From a checkpoint of a small mixture-of-experts model trained on Wikipedia.
Size: 20 layers, width 128, vocabulary 2048, 24.6M parameters.
Experts: 32 SwiGLU neurons an expert, 4 picks a token, a sigmoid router.
Training: a variant of Muon for the experts, 701M tokens, 5352 steps.
Below are experts of layer 16 (counted from 0) of a mixture-of-experts language model. Rows are named router (the router's row for the expert), gate (a neuron's input weights, with its number), up (a neuron's input weights, with its number) and show model dimensions 0-127. Each number is 50 + 10 x the weight over its row's rms, rounded and kept within 0 to 99.
Before each expert's rows: a language model's description of what the expert responds to; "comes after" lists some tokens at least twice as common just before its tokens as in all text. This comes from a sample of Wikipedia text that the model never trained on. Tokens count by the router's weight.

# expert 48
What it handles: Spaces, commas, decimal points and dashes inside numbers, dates and measurements, like 305 ft, 39.6, $17,657,658, 1970.
comes after: " |", " 1", " 3", " 2", " 4", " 7"
router:39 49 46 45 68 70 54 60 50 63 38 62 57 50 46 50 53 48 59 65 68 52 66 42 46 46 41 37 46 48 50 57 50 49 49 41 51 64 44 44 66 32 53 65 47 38 31 51 51 44 49 56 51 47 37 52 48 54 41 52 49 38 26 35 39 59 61 56 63 45 64 53 60 65 57 44 45 57 70 38 37 65 51 51 45 42 43 48 43 33 39 65 44 57 63 78 38 66 45 27 50 49 49 66 56 61 47 39 43 52 50 50 66 52 54 45 33 54 51 58 36 48 41 32 53 53 50 50
gate0:31 55 29 34 55 70 40 40 41 50 39 44 54 48 47 49 53 34 53 47 53 58 50 57 34 39 32 62 39 40 52 66 66 60 39 63 71 48 55 47 56 47 39 50 74 34 41 56 43 56 49 47 53 54 34 42 39 39 28 32 57 59 37 48 35 46 54 57 38 56 58 57 54 51 50 72 47 58 47 35 45 68 46 40 46 42 43 48 51 41 53 47 51 72 45 58 50 45 31 54 59 51 39 61 51 58 53 37 50 49 53 33 52 43 68 51 45 32 50 59 49 57 42 53 57 48 57 43
up0:59 41 59 45 43 59 59 41 52 32 37 54 46 38 67 38 48 45 62 51 57 60 51 45 59 41 40 38 32 39 45 59 65 36 49 65 49 39 51 47 46 42 54 38 47 44 55 44 37 54 50 56 38 45 43 48 53 37 52 50 59 52 28 41 27 65 46 66 49 29 45 42 48 32 54 52 52 44 48 48 53 60 56 69 35 72 37 55 49 36 45 41 55 76 51 55 56 58 41 49 50 42 35 43 52 45 46 42 42 63 37 54 46 55 60 59 49 55 51 43 64 59 55 53 82 60 32 56

# expert 45
What it handles: Second piece of a word after an initial consonant, often re, o or accented vowels, such as F-re-e, F-o-otball, st-or-m, Gammelk-ø-gegård.
comes after: " F", " f", " G", " St", " C", " D"
router:49 47 49 71 69 59 53 44 65 66 31 61 46 43 57 33 52 41 55 64 65 54 51 44 57 42 55 54 51 39 57 45 51 50 51 42 63 58 61 34 61 52 62 69 56 49 38 45 44 47 29 36 45 41 41 36 34 55 62 63 57 49 59 39 48 83 57 67 41 55 53 54 48 50 56 39 44 55 68 39 38 42 49 65 49 47 55 49 50 50 53 54 50 62 50 56 53 70 56 23 35 61 47 57 66 53 57 49 56 51 40 45 38 53 42 40 44 63 54 56 52 43 36 46 51 49 67 46
gate0:47 50 43 42 32 61 53 43 36 53 49 51 41 38 65 45 40 47 43 52 56 54 51 40 51 54 37 58 46 46 55 65 52 48 51 54 69 16 58 51 54 47 42 51 65 42 41 45 49 53 48 44 38 40 38 44 42 41 40 43 49 70 48 43 47 60 52 45 45 61 46 58 53 54 49 47 36 55 33 42 20 62 59 50 46 47 39 50 85 38 50 52 45 67 37 68 50 50 40 55 62 54 49 51 71 65 39 43 57 59 38 60 36 52 56 52 44 35 50 67 43 62 57 39 46 45 60 49
up0:49 42 48 44 43 63 56 54 48 50 41 56 52 43 47 42 49 42 45 46 47 49 58 38 47 42 54 51 35 43 34 58 44 36 57 56 25 35 71 60 42 40 58 41 59 40 46 49 30 61 51 44 38 45 48 49 44 52 42 56 67 53 30 51 38 28 47 54 52 42 48 47 41 33 65 45 51 50 31 49 47 67 54 59 47 47 32 53 69 28 44 56 46 62 48 54 50 41 50 69 56 49 61 78 48 51 53 62 44 62 36 38 53 52 55 50 45 54 63 47 53 66 46 45 75 67 35 39

# expert 40
What it handles: Numbers, pipes, signs and single capitals in league tables, election swings, chess notation and formulas, such as Pts, +13.98, −10, ±.
comes after: " |", ";", " 0", " 1", " 2", " ("
router:27 38 43 61 50 58 53 54 50 45 33 60 55 45 57 44 53 51 62 59 79 40 36 57 59 49 45 52 36 53 53 51 49 51 43 43 47 46 46 25 45 31 41 66 59 51 58 47 62 57 42 53 48 42 35 45 46 67 38 51 53 41 48 43 54 69 62 42 43 35 52 60 56 63 59 41 41 51 67 36 43 59 56 57 40 44 53 47 32 38 48 61 50 43 74 67 64 56 50 34 46 59 41 61 72 40 44 63 46 59 36 45 53 55 33 38 45 48 39 41 54 56 41 46 57 59 53 55
gate0:44 50 42 44 50 65 43 60 61 47 52 52 38 55 51 26 27 43 57 54 61 52 36 48 46 60 30 70 34 46 45 63 63 59 46 44 63 38 66 26 65 36 49 60 59 42 58 50 52 50 45 54 48 40 37 40 48 51 44 35 64 60 36 46 49 56 45 28 50 56 55 48 49 38 50 42 40 45 28 48 30 60 58 48 58 28 55 39 57 36 51 61 60 62 49 55 51 40 43 51 63 62 25 57 58 55 41 56 53 49 44 41 41 42 54 44 41 46 46 56 65 61 47 43 41 55 59 59
up0:51 34 49 43 51 52 57 37 49 37 34 70 36 44 59 52 55 36 48 41 40 50 52 27 50 46 58 45 41 52 62 62 57 41 49 69 49 42 55 39 47 25 54 40 40 43 57 41 28 44 60 57 46 36 59 42 53 54 62 35 67 40 13 49 49 47 64 56 52 43 42 45 54 43 49 43 53 43 35 43 51 64 42 74 51 50 45 51 41 48 44 47 51 65 52 43 66 59 54 49 53 46 53 67 41 49 57 60 44 61 47 39 63 58 43 64 56 47 59 53 54 60 54 59 69 67 45 51

# expert 54
What it handles: Single digits in scores, vote counts and coordinates, plus word-initial F and Car, like Formula, First, Carolina, 1-0.
comes after: " |", "-", " (", "–", ".", "/"
router:38 46 54 57 53 56 48 44 41 59 36 49 35 52 57 45 50 37 52 46 57 42 57 57 69 41 58 50 43 34 53 61 48 46 52 55 49 61 68 31 60 55 51 68 41 31 50 54 53 57 49 52 41 47 28 31 38 57 31 38 56 51 54 44 48 51 48 53 43 49 41 73 45 48 51 47 49 49 66 52 41 66 39 54 45 49 51 48 33 35 67 67 39 51 82 50 42 67 39 30 42 58 46 74 68 57 51 55 55 59 53 50 54 50 39 39 38 63 44 54 49 52 30 41 54 59 49 56
gate0:34 61 41 52 46 66 50 54 57 55 50 46 42 60 41 37 47 36 52 39 58 56 50 46 52 61 35 43 42 39 54 66 57 54 47 63 69 40 61 41 67 50 35 53 58 34 37 56 49 59 54 50 53 58 34 46 48 54 29 38 63 64 41 52 36 47 51 46 45 59 39 58 63 46 31 58 35 60 48 52 29 64 55 47 53 40 42 49 55 29 45 71 52 64 43 49 51 52 33 52 61 56 42 48 58 74 34 37 53 54 58 43 45 47 36 52 26 37 39 49 61 43 51 44 47 32 53 47
up0:39 39 52 44 48 69 58 38 50 33 43 64 39 27 50 32 44 54 31 48 34 53 38 42 61 41 46 58 43 57 53 61 51 44 64 55 41 28 75 48 67 51 57 47 57 41 58 44 28 63 47 61 53 48 52 34 53 52 48 48 62 47 44 57 47 62 60 52 37 65 53 69 54 28 42 46 52 58 41 46 39 61 54 57 61 53 44 36 63 43 63 51 48 65 49 64 39 66 39 54 48 46 66 59 50 49 33 51 44 49 38 55 38 45 63 48 54 53 39 61 60 58 51 60 64 49 44 48

# expert 39
What it handles: Capitalized first syllables of proper nouns and Latin-looking words, such as Ca-tholic, Ca-valry, Ca-ucus, Je-an, Al-, inter-.
comes after: " the", " |", "-", ":", " a", "|"
router:38 43 52 55 69 54 52 50 39 49 33 47 46 38 53 53 76 37 51 54 73 44 44 53 66 50 41 56 49 54 53 62 43 35 43 33 58 51 77 34 64 45 40 52 42 50 40 36 46 66 41 61 41 50 29 51 34 58 52 57 46 31 51 41 49 51 65 53 53 55 53 55 61 52 63 40 41 56 63 42 59 50 56 47 44 54 60 42 41 45 40 75 31 61 67 56 43 59 48 51 37 47 39 48 50 61 51 57 33 51 49 47 43 64 45 37 47 65 44 54 43 33 55 55 39 64 57 50
gate0:52 48 47 33 65 56 55 46 42 51 43 40 72 47 57 29 42 37 45 50 51 50 39 47 43 50 46 64 44 45 34 59 48 38 62 57 74 40 53 50 50 58 44 50 64 29 46 49 46 40 56 52 48 49 24 47 35 45 38 42 52 72 51 45 41 59 58 45 43 65 37 61 59 52 50 54 38 41 31 54 39 72 53 44 44 42 58 51 72 31 55 55 43 59 50 54 46 46 40 55 54 48 39 47 54 55 44 36 48 48 60 54 35 46 59 46 50 36 52 68 53 50 53 25 40 55 66 31
up0:54 40 36 47 37 77 41 35 61 40 33 59 57 38 42 44 47 50 38 42 55 51 60 46 58 37 52 54 30 46 46 59 50 51 67 60 53 24 71 48 53 49 54 48 52 51 59 40 30 55 54 55 53 56 62 42 57 48 66 45 75 36 64 57 34 54 53 43 49 66 39 59 49 46 58 46 56 57 56 58 34 58 36 60 54 48 38 38 64 42 53 28 30 55 39 35 42 53 46 58 43 44 53 59 57 51 47 55 37 67 38 53 56 51 47 39 34 54 59 56 49 54 44 47 60 57 50 51

# expert 63
What it handles: Vowel-led syllables inside transliterated non-English names after an opening consonant, like K-it-ap, K-ang, F-ar-s, G-en-eva, plus raw byte pieces.
comes after: " K", " W", " T", " G", " Ch", " B"
router:42 49 41 42 48 58 60 53 63 78 45 50 45 40 73 49 59 53 61 50 56 38 57 42 59 41 48 45 40 44 50 46 54 40 41 55 39 63 62 44 64 41 42 57 58 52 46 47 54 53 42 41 36 44 47 30 36 52 45 51 45 41 44 41 51 59 54 66 56 48 57 69 71 51 65 27 58 53 68 39 43 47 45 52 32 54 49 49 49 48 55 70 28 44 64 55 34 71 47 24 48 43 61 51 66 52 64 54 58 52 48 44 45 56 50 49 27 62 39 49 46 46 37 42 49 49 58 56
gate0:47 65 45 46 33 59 55 43 57 48 38 64 40 40 51 44 44 40 59 49 52 54 57 41 41 55 48 51 50 45 62 67 69 40 49 43 72 33 49 44 51 51 38 54 49 37 44 55 45 60 71 42 45 41 45 48 52 50 35 33 58 60 50 40 46 47 57 45 37 59 52 65 53 50 51 54 39 43 41 47 27 70 57 42 39 36 50 47 71 43 48 52 42 77 38 50 49 47 48 58 56 51 36 45 56 66 63 33 62 52 68 52 42 45 51 40 53 24 53 75 44 66 51 51 59 46 57 39
up0:43 33 40 43 43 48 64 47 37 29 37 60 53 36 52 50 50 44 52 56 49 44 65 29 47 55 48 65 50 50 51 64 56 50 55 53 43 37 79 61 47 41 54 43 61 43 54 35 29 46 41 42 48 41 50 45 60 58 51 45 67 50 37 52 27 43 55 54 54 59 57 45 44 27 54 50 44 55 49 48 38 62 61 68 55 43 52 50 57 42 44 43 50 64 42 63 58 39 42 62 61 48 59 66 29 49 52 52 37 54 67 55 35 60 44 59 49 47 61 31 52 67 47 60 72 53 42 54

# expert 38
What it handles: Inner and ending pieces of foreign surnames and place names, such as Bizz-ar-rini, Mogad-ish-u, Helsing-bor-g, -ton, -burg.
comes after: "s", "z", "k", "g", "t", "c"
router:47 45 33 64 46 63 64 47 39 52 51 49 38 38 54 54 55 40 66 58 74 60 53 56 62 58 45 51 41 48 82 55 38 48 38 48 48 57 71 47 56 42 38 68 63 44 41 45 49 50 57 58 25 41 40 41 55 45 48 48 53 47 60 39 51 53 62 43 58 60 55 58 55 68 53 32 46 47 75 58 23 45 46 38 37 56 52 51 56 51 51 57 36 60 55 61 41 53 45 38 49 47 50 50 58 58 59 43 39 64 47 39 44 58 61 50 43 53 51 46 51 35 31 35 59 50 60 67
gate0:55 50 51 49 64 68 37 56 47 36 53 46 44 56 57 44 44 32 53 45 50 49 43 54 59 54 39 63 44 33 43 47 71 58 68 50 70 38 61 46 65 56 30 64 73 37 39 43 60 55 49 40 47 54 38 48 44 36 47 40 70 52 50 38 58 61 41 48 39 56 53 66 60 47 46 57 40 42 48 43 42 47 58 45 50 48 53 50 66 40 45 71 29 65 32 58 48 33 38 62 47 40 37 52 56 60 48 61 32 54 51 48 29 46 59 55 46 41 47 59 46 40 47 44 43 47 67 53
up0:49 51 56 50 66 66 50 40 48 43 25 53 41 46 59 34 64 41 50 40 51 52 73 38 72 40 56 61 46 46 54 59 66 39 60 46 43 41 57 47 31 40 44 42 33 27 57 41 23 41 55 43 61 40 59 37 53 57 42 63 61 37 45 39 62 54 51 54 44 42 37 50 32 44 50 54 49 59 40 49 49 58 62 51 58 50 47 56 52 49 49 46 37 50 53 56 49 43 43 70 47 41 43 55 62 50 46 70 46 51 43 43 31 51 68 55 53 53 50 41 56 63 58 69 69 39 57 47

# expert 56
What it handles: Full stops, line breaks, colons and == heading markers that close a sentence, list item or section title.
comes after: "\n", ".", "s", "==", "===", " =="
router:41 45 51 59 60 65 66 53 44 50 43 59 57 33 58 45 54 34 58 59 56 51 50 39 64 41 43 56 52 47 65 56 54 57 49 59 45 53 48 46 70 43 53 73 49 45 44 37 50 44 60 47 41 38 43 45 42 51 39 59 54 28 48 48 44 56 68 52 51 53 39 46 60 54 57 45 45 69 52 38 36 52 28 53 38 33 37 46 63 38 43 86 40 56 67 67 47 67 45 47 39 57 49 52 66 56 48 47 46 48 58 43 39 56 43 43 24 46 54 58 48 47 48 35 66 57 59 62
gate0:38 54 49 40 44 68 61 39 52 45 45 54 43 49 45 39 53 29 64 38 46 55 58 50 35 49 46 65 34 42 45 61 55 54 50 59 70 47 59 29 61 49 45 68 42 39 49 38 29 46 52 46 51 44 24 49 44 54 24 43 51 49 44 53 56 42 41 44 33 46 45 56 54 35 47 46 36 44 31 44 43 74 52 48 43 37 38 47 58 34 56 60 54 72 48 54 46 47 44 61 56 31 38 60 56 62 47 40 59 58 56 36 49 41 39 54 47 30 50 58 54 49 44 43 48 47 67 43
up0:34 49 45 39 58 70 47 41 27 22 43 69 43 30 43 48 37 58 45 34 35 61 57 39 65 48 47 51 37 57 45 56 51 41 50 66 54 26 50 58 41 50 52 58 58 36 51 35 28 45 47 47 43 39 45 52 55 54 59 43 53 46 40 51 53 47 54 45 51 32 45 63 58 39 52 52 52 47 51 43 47 47 52 65 40 38 43 45 65 56 41 43 50 54 49 55 58 58 41 60 57 38 41 58 41 54 60 61 56 39 35 49 45 67 47 47 47 53 51 52 61 87 52 70 56 42 51 47

# expert 16
What it handles: The letter s or S as a word piece, mostly plural endings (Smiths, Fellowships) and word-initial s after hyphens or prefixes (hyper-s-pace, S-wansea).
comes after: " ", " re", " con", " \"", " sub", "en"
router:43 45 21 68 62 66 59 46 38 61 43 57 45 31 72 44 57 52 51 48 66 48 59 47 72 56 50 44 44 41 58 51 51 60 36 58 41 56 60 46 45 46 56 67 52 40 49 32 60 48 46 58 42 48 36 40 38 60 45 53 44 50 47 56 44 54 59 51 56 51 38 49 53 48 52 51 46 51 60 27 31 49 36 61 36 48 43 46 54 44 60 48 61 51 58 54 53 65 32 29 32 57 49 63 51 45 47 48 44 66 44 33 56 41 54 54 43 65 30 56 38 49 55 47 63 53 73 45
gate0:43 61 45 39 48 63 64 41 38 48 69 46 30 40 49 52 35 39 58 52 49 67 58 30 59 56 48 42 51 48 55 52 63 48 51 45 75 41 59 56 54 51 45 47 60 24 55 41 38 56 64 49 42 46 40 40 35 48 52 48 50 45 40 39 57 50 42 51 42 46 51 72 70 43 39 50 56 45 29 47 29 63 66 56 48 47 47 52 83 41 52 55 34 56 38 64 59 58 41 48 55 38 46 57 52 58 42 38 52 63 50 55 39 56 56 53 42 35 46 53 34 47 58 59 45 50 42 61
up0:33 42 28 47 45 57 51 35 43 29 38 47 45 44 44 56 52 32 54 48 39 52 57 34 62 52 52 53 47 49 42 70 60 50 51 53 53 34 61 52 47 50 62 41 38 36 50 46 22 52 50 53 50 34 29 40 63 58 38 43 64 41 46 39 48 64 43 52 43 47 36 51 42 37 45 40 48 37 31 41 39 69 47 53 52 44 42 39 64 55 49 50 41 56 47 49 56 53 44 68 38 57 58 75 44 39 59 65 44 51 55 55 58 47 54 36 43 31 55 72 54 44 50 54 67 52 41 50

# expert 51
What it handles: The piece s right after an initial E or vowel, like E-s-tonia, Lo-s Angeles, plus apostrophes, its/his, and degree or inch marks.
comes after: " E", "e", "E", " Me", " De", " Te"
router:46 52 36 60 60 60 57 41 48 49 40 75 50 40 56 55 48 36 62 42 50 55 43 51 77 41 41 23 57 42 54 57 45 46 48 46 46 67 48 37 55 48 52 56 53 43 49 39 58 58 43 43 51 37 24 39 41 50 49 60 40 47 36 39 43 72 47 57 62 45 36 65 58 60 53 55 43 53 62 51 42 48 37 64 54 53 57 56 45 47 54 55 48 51 69 76 52 57 40 40 38 60 38 70 58 60 51 53 41 59 38 47 52 53 37 47 50 57 29 63 56 38 59 51 61 53 67 42
gate0:42 54 46 40 46 55 53 43 45 31 48 62 45 53 46 42 47 40 55 44 51 56 46 55 50 54 41 62 49 45 47 72 55 50 48 64 59 37 66 41 53 62 25 53 49 33 39 52 51 65 54 37 58 53 28 49 38 44 25 20 51 69 32 56 51 52 51 50 52 56 53 48 52 55 59 54 48 49 34 51 32 51 63 54 46 40 50 49 66 36 51 58 52 48 47 59 70 42 55 64 56 34 30 48 56 60 49 30 50 58 46 37 35 38 48 51 44 31 57 66 50 55 36 56 53 41 60 44
up0:41 52 29 47 39 62 46 52 50 34 31 59 47 33 52 54 50 47 36 40 45 49 57 44 57 41 46 49 48 46 58 58 54 48 44 73 43 37 74 40 52 61 33 53 34 34 48 38 22 67 56 59 42 47 48 41 57 51 42 43 53 37 41 51 21 54 59 55 34 50 51 56 43 36 53 62 64 39 46 44 44 59 46 54 49 35 39 54 59 32 48 41 53 62 49 49 58 54 44 50 44 47 48 51 52 50 61 49 45 59 29 47 35 71 55 58 48 51 52 49 64 43 46 69 68 52 46 61

# expert 4
What it handles: Single consonant or short consonant-cluster pieces right after a word's first letter or prefix, as in pre-g-nant, o-b-jected, A-cc-ording.
comes after: " O", " I", "o", " E", "e", " co"
router:53 42 46 53 64 59 62 54 48 64 40 63 55 36 51 49 49 32 79 52 62 38 50 42 70 41 26 38 42 35 45 54 57 42 50 62 39 55 39 28 54 38 49 49 52 43 57 43 49 35 42 49 53 46 48 25 53 59 42 59 50 27 47 35 50 74 68 61 58 50 49 54 44 58 55 42 30 59 66 51 42 48 55 57 46 42 54 44 52 48 57 53 36 56 58 64 51 53 50 37 41 53 40 69 59 40 54 60 45 47 59 43 64 37 47 58 36 47 42 55 48 54 41 56 60 59 52 62
gate0:53 56 49 59 45 69 60 67 62 34 47 37 42 55 61 45 42 42 51 47 66 52 57 43 56 61 37 67 44 48 51 67 71 52 57 52 71 29 53 58 53 50 48 63 53 30 48 53 39 57 46 47 51 48 32 30 48 36 45 25 61 61 42 47 49 39 53 34 41 60 66 58 54 39 48 53 27 55 39 48 37 57 62 50 45 43 48 45 66 55 49 61 43 54 47 59 49 50 45 63 40 37 37 58 56 47 56 40 50 51 61 42 46 38 58 63 30 36 48 66 56 62 55 38 40 46 57 56
up0:50 35 35 43 50 69 72 43 33 35 40 55 42 45 51 46 48 55 38 51 43 55 62 36 58 39 59 59 47 51 43 56 59 30 68 46 56 25 51 54 47 47 50 44 45 48 53 49 22 47 44 63 49 40 50 37 53 53 60 45 62 52 42 51 50 44 48 51 36 46 55 40 61 48 54 55 71 32 36 24 37 57 48 67 48 57 32 39 64 34 47 49 50 61 49 58 44 51 61 53 57 51 47 60 57 49 55 53 47 50 45 41 67 80 50 47 47 52 53 62 48 55 42 55 65 50 33 51

# expert 25
What it handles: Pipe separators in tables, list hyphens at line starts, capital letters inside acronyms (FIBA, AUS), and adjectives like British, Royal, World.
comes after: "\n", "S", "A", "I", "U", "R"
router:44 54 30 46 62 62 48 46 49 62 41 54 44 39 64 41 55 36 62 48 49 55 41 43 72 57 50 47 47 37 56 71 60 34 34 51 43 51 69 23 48 43 44 57 48 30 52 37 37 47 63 39 36 33 44 34 49 53 40 41 67 41 41 38 34 57 56 54 54 63 51 61 56 58 62 43 36 50 60 30 34 62 43 56 57 38 46 39 60 45 50 54 36 60 52 62 36 58 50 42 54 56 38 57 49 57 57 31 38 57 42 53 50 50 59 47 52 49 45 59 38 51 52 54 55 65 64 57
gate0:45 64 39 42 59 77 48 45 42 54 52 48 35 47 54 38 50 27 56 35 63 42 51 48 48 53 64 44 45 44 53 58 56 48 56 50 61 32 54 45 57 54 57 60 64 41 39 56 35 43 50 51 48 45 34 56 46 50 44 21 60 54 55 42 48 51 42 28 36 56 50 58 62 44 60 57 38 44 28 33 31 57 57 37 35 40 42 64 68 41 62 40 44 60 33 59 58 42 44 58 44 42 37 63 44 73 52 50 46 47 41 35 42 48 52 53 42 36 44 44 53 46 54 43 49 48 60 51
up0:46 37 48 43 63 61 55 48 40 28 40 60 48 32 51 38 52 49 56 44 44 50 59 37 62 52 59 49 39 44 47 60 71 35 44 65 59 29 52 58 55 39 44 24 42 44 52 51 30 39 51 48 43 31 54 55 55 68 43 32 72 42 35 50 43 61 56 52 45 43 44 51 43 38 52 46 43 51 41 44 37 61 56 73 57 46 46 43 63 46 44 53 32 68 33 51 59 39 46 67 51 40 49 53 55 47 55 37 39 51 31 47 46 54 62 47 49 43 39 49 54 55 37 62 60 40 55 46

# expert 28
What it handles: Second pieces of capitalized names (R-and-olph, N-ig-el, An-th-ony) and stray symbols or cells in election and sports tables.
comes after: " ", " M", " V", " P", " J", " B"
router:40 46 35 56 58 63 46 42 60 64 44 57 36 41 50 45 45 49 61 59 71 41 47 46 59 51 43 46 51 43 52 54 54 50 43 51 58 58 45 14 69 36 48 60 41 53 51 49 47 54 51 30 52 41 48 30 39 61 47 43 50 42 58 31 40 60 51 70 58 46 43 58 60 58 60 40 43 57 68 42 27 48 40 44 40 42 35 52 53 26 45 71 44 46 58 44 55 51 38 31 36 46 60 53 57 41 67 60 55 56 53 62 60 57 59 44 38 50 40 56 48 50 37 48 58 50 62 43
gate0:40 67 36 51 49 76 52 51 46 42 36 50 34 36 44 40 40 46 62 50 66 56 53 63 57 45 35 53 35 48 55 59 65 47 45 57 63 21 58 45 65 46 31 50 44 42 39 62 27 57 49 51 61 58 36 45 41 45 29 39 50 57 36 42 45 50 49 41 45 55 55 52 49 41 56 46 51 52 42 50 43 69 62 46 58 37 48 50 60 41 55 71 45 61 53 59 49 43 52 60 47 47 30 58 55 62 53 35 54 51 53 54 29 57 61 52 52 29 47 54 38 60 44 37 51 41 65 53
up0:42 36 40 50 51 46 55 45 51 27 32 54 44 42 34 57 56 51 50 51 34 43 52 40 57 46 49 59 48 52 47 57 62 40 58 63 49 27 78 50 25 32 51 52 65 42 51 37 48 54 51 56 45 34 58 54 57 43 51 48 59 45 39 55 42 54 65 56 39 66 36 44 53 38 63 52 60 58 38 48 38 46 75 72 55 58 47 48 47 32 49 41 51 65 57 57 39 61 46 61 45 52 48 60 47 50 41 49 53 47 45 33 58 59 44 45 55 47 39 58 64 62 39 51 78 42 49 44

# expert 2
What it handles: Opening word pieces of personal first or last names in text and tables, such as Ro(binson), Jo(seph), Robert, William.
comes after: ".", ",", "-", "a", " John", "an"
router:42 52 55 66 79 49 52 56 52 46 36 67 32 50 45 50 61 50 45 55 63 43 48 53 73 41 55 52 27 46 59 54 45 37 45 54 57 41 60 34 49 41 61 58 53 40 47 44 46 48 46 49 38 43 26 44 48 45 58 44 43 40 53 35 51 52 55 42 59 47 51 62 54 54 52 39 27 52 60 44 40 45 43 53 38 48 52 26 60 25 43 71 33 53 63 67 55 48 43 39 33 51 38 53 53 50 47 47 59 66 55 47 46 65 42 33 39 49 35 43 53 46 41 41 52 48 67 48
gate0:39 52 44 52 49 54 52 47 30 43 43 59 46 48 37 44 42 34 56 57 54 53 33 41 53 66 40 50 32 37 61 73 61 37 49 51 67 23 62 35 47 63 42 50 61 33 51 52 53 54 63 50 40 57 38 50 50 39 45 30 54 64 41 43 55 49 67 42 40 39 54 55 37 41 45 37 43 46 52 35 22 71 46 49 54 36 43 50 64 34 50 51 50 72 47 53 55 51 47 46 54 47 34 52 52 60 61 47 43 53 53 46 41 40 52 43 53 35 38 64 55 51 52 45 39 43 60 39
up0:45 41 45 45 60 68 64 33 52 44 33 53 61 48 52 50 50 50 43 47 48 50 40 38 54 30 61 54 49 50 55 58 52 32 65 62 54 44 57 42 54 39 52 25 36 43 56 43 39 42 64 46 64 52 55 43 61 52 50 50 64 53 31 45 56 58 59 65 55 69 57 63 25 39 51 32 57 41 33 37 30 70 44 72 55 59 45 51 50 32 64 43 60 47 45 52 48 50 34 48 46 29 48 50 47 60 56 59 51 54 39 44 43 54 62 58 51 53 56 47 57 59 42 64 57 66 50 39

# expert 53
What it handles: Leading digit tokens of numbers, especially years like 19 or (19, in tables, dates, ZIP codes and measurements.
comes after: " |", "|", " (", " ", ";", ","
router:32 48 49 53 67 58 48 40 58 57 43 42 38 37 41 34 77 40 58 49 63 43 32 46 55 59 35 45 39 45 52 54 40 50 39 55 48 49 56 40 55 29 50 64 62 39 37 48 47 55 39 49 47 45 41 24 46 52 44 30 45 40 53 54 34 62 62 51 55 64 50 45 51 53 49 32 47 58 61 65 53 67 42 69 36 54 41 48 45 43 57 59 55 50 65 76 47 50 46 34 38 57 53 54 56 58 47 38 34 54 42 40 54 50 60 48 36 51 42 46 59 46 39 33 51 49 67 48
gate0:59 58 40 51 47 60 51 36 53 54 42 53 40 44 36 37 56 44 59 53 43 58 40 48 47 60 40 64 62 57 53 58 61 36 57 46 68 39 70 40 66 40 49 46 51 51 43 49 31 72 45 44 54 52 40 40 44 44 43 34 59 60 39 52 55 47 40 54 48 71 41 56 57 60 43 46 38 45 35 49 37 65 55 64 41 40 39 35 58 31 47 49 46 64 52 66 47 48 45 57 55 33 18 52 31 60 39 33 44 48 65 49 58 48 54 59 51 36 46 59 57 60 46 42 32 52 50 41
up0:49 59 52 46 57 69 53 34 46 49 30 57 45 22 44 50 44 41 51 43 38 44 57 38 57 41 60 48 40 59 47 56 55 45 49 62 47 42 56 46 47 43 52 25 38 45 47 41 32 52 47 70 64 44 62 51 61 52 56 47 67 58 27 43 59 57 43 67 43 34 47 45 48 29 62 33 56 42 52 35 44 63 47 66 48 64 25 45 59 40 41 45 44 65 43 53 51 50 47 57 56 45 56 49 44 48 53 53 54 50 54 48 57 63 43 60 54 51 39 52 72 53 50 55 59 70 27 55

# expert 57
What it handles: The, his, their, its, her right after of, in, to or at, plus possessive 's after a noun.
comes after: " of", "'", " in", " to", " at", " on"
router:32 36 36 63 56 65 70 47 45 60 37 52 49 34 48 37 61 43 52 53 50 61 41 42 71 40 33 39 51 42 64 50 35 45 56 49 45 68 49 47 64 46 44 53 66 53 47 45 56 49 42 51 48 28 29 40 45 52 65 55 63 40 46 36 53 58 53 49 49 49 34 58 59 60 60 53 36 59 57 51 45 52 39 63 43 63 60 55 54 56 49 59 40 49 70 68 54 59 45 38 53 51 53 63 75 48 61 34 55 44 59 46 60 46 44 47 32 65 30 44 49 34 42 46 53 46 51 56
gate0:44 62 39 44 40 59 61 51 60 48 41 38 37 38 51 34 48 57 57 33 42 46 36 41 36 58 47 50 50 48 53 62 58 45 49 46 61 41 62 42 59 52 37 61 60 35 43 41 42 54 58 35 48 53 25 62 46 41 33 51 65 49 47 48 41 53 54 53 47 68 40 59 48 45 41 50 48 55 21 31 29 71 46 49 42 30 42 49 66 38 40 54 61 59 50 52 51 48 42 54 64 44 46 55 57 56 51 46 55 46 38 32 40 44 40 54 48 26 53 53 39 57 47 38 51 41 69 63
up0:46 38 52 51 53 69 72 43 44 39 27 58 49 33 53 41 50 53 43 45 36 45 50 48 53 41 65 69 66 65 56 69 44 37 47 69 47 33 64 51 41 47 62 52 36 50 33 44 35 35 49 49 42 42 49 59 46 65 46 49 56 46 35 38 40 42 58 55 50 40 42 63 49 30 47 50 56 50 39 34 41 75 54 55 59 37 43 47 45 24 47 42 50 55 46 60 58 47 41 37 54 50 47 71 43 40 51 54 45 52 38 44 54 67 54 47 47 33 50 52 61 52 46 54 53 56 54 53